Weights of a small mixture-of-experts language model, trained from scratch on English Wikipedia: 192 experts in each of 9 layers.
Below are experts of layer 6 (counted from 0) of a mixture-of-experts language model. Rows are named router (the router's row for the expert), up (a neuron's input weights, with its number) and show model dimensions 0-127. Each number is 500 + 25 x the weight over its row's rms, rounded and kept within 0 to 999. Numbers have three digits each.
After each expert's rows: "mostly gets" lists some tokens that are sent to it at least half of the time. This comes from a sample of Wikipedia text that the model never trained on.

# expert 54
router:486481493480502521565508504533497495470521463492472486490528509501500446492503517515519499480512453457507467523473516521464503496464501483520511533521496471506508481563492471535510508489494494492536468467461574516560501537506468490529483476506513508483523528469495528489527512470501507483504492496527498507450502458505458466465461512514487504455520460496514518525525493474491507471530
up0:510528513479468497513508448488471504510502517535498495546510508465469464519529523484501475510522480532495435480516549495504498506537476516474483582523469491506515506497529485534523458522496489503504531498517503509509500509503498467515486514512485494456463522490542512480527502518478536559510486513510500514539539469491479499515480502444448539534526505478494542475498495513515464473474
mostly gets: " Du", "wi", "hi", "ö", " You", "ü"

# expert 32
router:494508476512498527486539505479561540480491521503493486463538525563490480508459493491464513496529485488479482496525496487477534499494512512526465526531495501548487454482489489488523505522521475523462472508474500472522532476511500486469533486530520489472473473471561512488504503544482512519495497467449503475502492488500528531483512508509458498549554498573521490485535508487517528502509
up0:529464535512534469502489535513508499535499486517470510503522504470522517527539502447474494516488528521513509465507483452542465517505491466469515534471479490553532482498456508483503476518500511486495531510505515470486466550464518504496518493486505488489511476481492470477482495498498516507437502522512490463534462498460485491549527447504495523494533472546460465463543511512496493480471
mostly gets: " along", " appear", " contain", " allow", " join", " include"

# expert 123
router:487526503501476549506494509524521501501483472527499474501476515527531511491510506456536529522499510504486497464494507501504503466524501492520465512520461544526517464538499491441563520503464488493555452500524525522508489512521446494522509503471525470503483535525494547439561528506478536481502497511507495530498513509510507489492466520501473492454535494526486452496500446498522509494507
up0:510506476564451524534492464508492525480512515516502489548517452528486488434499544502553502472504519487511485474524488478506490509573527505485533503505504514462491519531507481535506460520485484530490522495496495520518511496498486547513529529536539525488466485479486482496459480485516503449493458458499537504519505477489483448509497501514499529482497521526449504469483494512512476513494
mostly gets: " ca", " Ho", " me", " Je", " Cha", " Ca"

# expert 36
router:510470503486526471463502485499510506504521518552482509483513509557509493480456507497531471501556519503512516500467477497481503526514523538501509505451472501520494509492487503496458469495499460499469479508478432487497515524482535512488504521536477491465435454505558496521505527474506523489524497519485482474494553510496510478485525479539445493531498551552502503462513488493489532510501
up1:495533472484514546534463497474503486535516513498487521524471489547486478478496444494494471483523500472490519466515478516485485513484484492499509536507501502482535486450509510528413482515490510527446476497496496510527486491480522521525556489514504485503482479516521551507511479491498493537506485499474507482517523473529461512544555467493443508518506520469487540483485464502541485471480
mostly gets: " list", " collect", " creat", " cover", " award", " claim"

# expert 137
router:519482538501472493485526516480496476515502480512511528480533487459463514526484500492492483532515527496481483495452510517513543498507507543548533507490517473510496468473517511550471463517534489532530503502475455503493523501453518483493483522509487503547494492567509495498509502497517516492516503511488522503513547536468546513505520504544489455503494487418543473487528496515507520559523
up0:514525490488488511523517435516508531469515542497483494536523486489492459524494496460545502534494524489516502503470493503516539504512526515529509522514489487540513513475481501494552437492537512491478469524495479539469477505509534492436494523469504522513486500488522440518486538525491552536544507465498488511460490515514476488504527477471514456518454507475505525528492522491503472487471
mostly gets: " public", "lic", "bert"

# expert 189
router:523482519485495520534520496492567527487477500479534497504489515472495570511506480493515485500481492509514483512502541513503491515492477463449503423494483527456473489488501537475517539505498489482525496455526511506466503484531487529509521562508483534524479504485526434465509461462475521508513476500493559468519491507468508531510488470513520505496489501537540480503485507501469483478517
up0:518519495532549474504490532544507503507505506494461463518495525498479543520563527532517498479508426489524469479498469503481506492556513526491465481503471493542564530503505548564507508494483490484496509505495498544460475530502460520520501504532510520523514493481487492508510478475462504519520525500509489486502509543496518500479473489473529530525450524514490523492495484477503470543494
mostly gets: " came", " United", " Port", " home", " located", " album"

# expert 22
router:484488511523499491526501481465475517498479504488478537507506509490505447505524492514506510491465512531527511524489484482510482538492513517460507452506522488512489462496502475505489493522497518522441490536499512493538463534498513546522531486489500525472469529486470525521539492530498536468505564545476443529524500500532493531477502423492487487510513513500472476558464522506542505530478
up18:523532481509474493505496481466447504537502504514458505497527472509491524524519473533498494477520475503472504512540503528527517563509501487484453519529505491500573476490481465530489484474493513524451476481497516481469471508489483500480498537512504492491504533468482506500474483492526506516469515490444510485462455471507467463456491518538500491484492448505523489447503488513450537466505
mostly gets: " \"", "“", "‘", "—", " ", " "

# expert 30
router:496457484489519478528524497516479514478495489495485486470558468529486495520535487490505536469485479528492513510523475499474485543501499551495514531502465538462511504501505427534489475512496568446459523494525477498481499491494439502511501505489507504524545458524461476531516495498553470463502521510511479496482486510516506544510528487490535537523472477499511532488486488484529506527495
up0:453508544503511503512511574494478471470525470500494527498528517501497495485486491499521481478544485494457515449477517514491501496411490467482514507473510502507498511486482505503485501504496480508451517498527491484500444505489519532459448504481510511449500472506529564489532544504476542508459498494470508497501484543534492479530522503483503488494467487478522519520469467491485472516528
mostly gets: "{", "\\", "}", "_", "^", "_{"

# expert 83
router:485481481485504503522519504502527529489453523486484476452491519517493503463564490494494499509466510483513516525501545482492480541495488465470500491543496514476473505457508509473457532476491530489478456454513503509470503518505473514477443513544528500481505496527539478551497488522514533467526499533489477478536472481510528481437471520494513472530462491465514466526472489485485474478480
up2:512519494493464532525517522494506517499483509517503450435519507471423544525464529486548472517504483507528502539507474526505489496551498533521511525521498560457491459467527462530482522484449520499531484467479499531478529497517508463504547503488511498509534522533489508479495505513543477514492496508494537495479494457478500525525505472513510469506509531534486517487509506524491482508523
mostly gets: " ==", ").", " =", ".", " National", "===="

# expert 169
router:533534493460504505534455505497540454465511454528495539498494494530499537473496441520486502506500494501501476525474505511506511467486500488496473488498504541539464489477483523477525496515488509515495501483456505520459498507502512453518530515477490495464505502537491491509463508487506545512511499515491527574480483452544523528501489439509440491502456482536530493513494450500490481496495
up0:487514468465490511521482482524513509493479479510492491479574512522512502528489466484513514522502530491533493526493454497523465519499502485479483529482521501499546495499492527541480511528431488471494464524501535503544469484492513478496507528515465483515517471462483461537473547511505465490510514532510546489500507500476544569532532516480474522516544520474490507498459491485500448490491
mostly gets: "che", "am", " Tom", "ń", "ib", "im"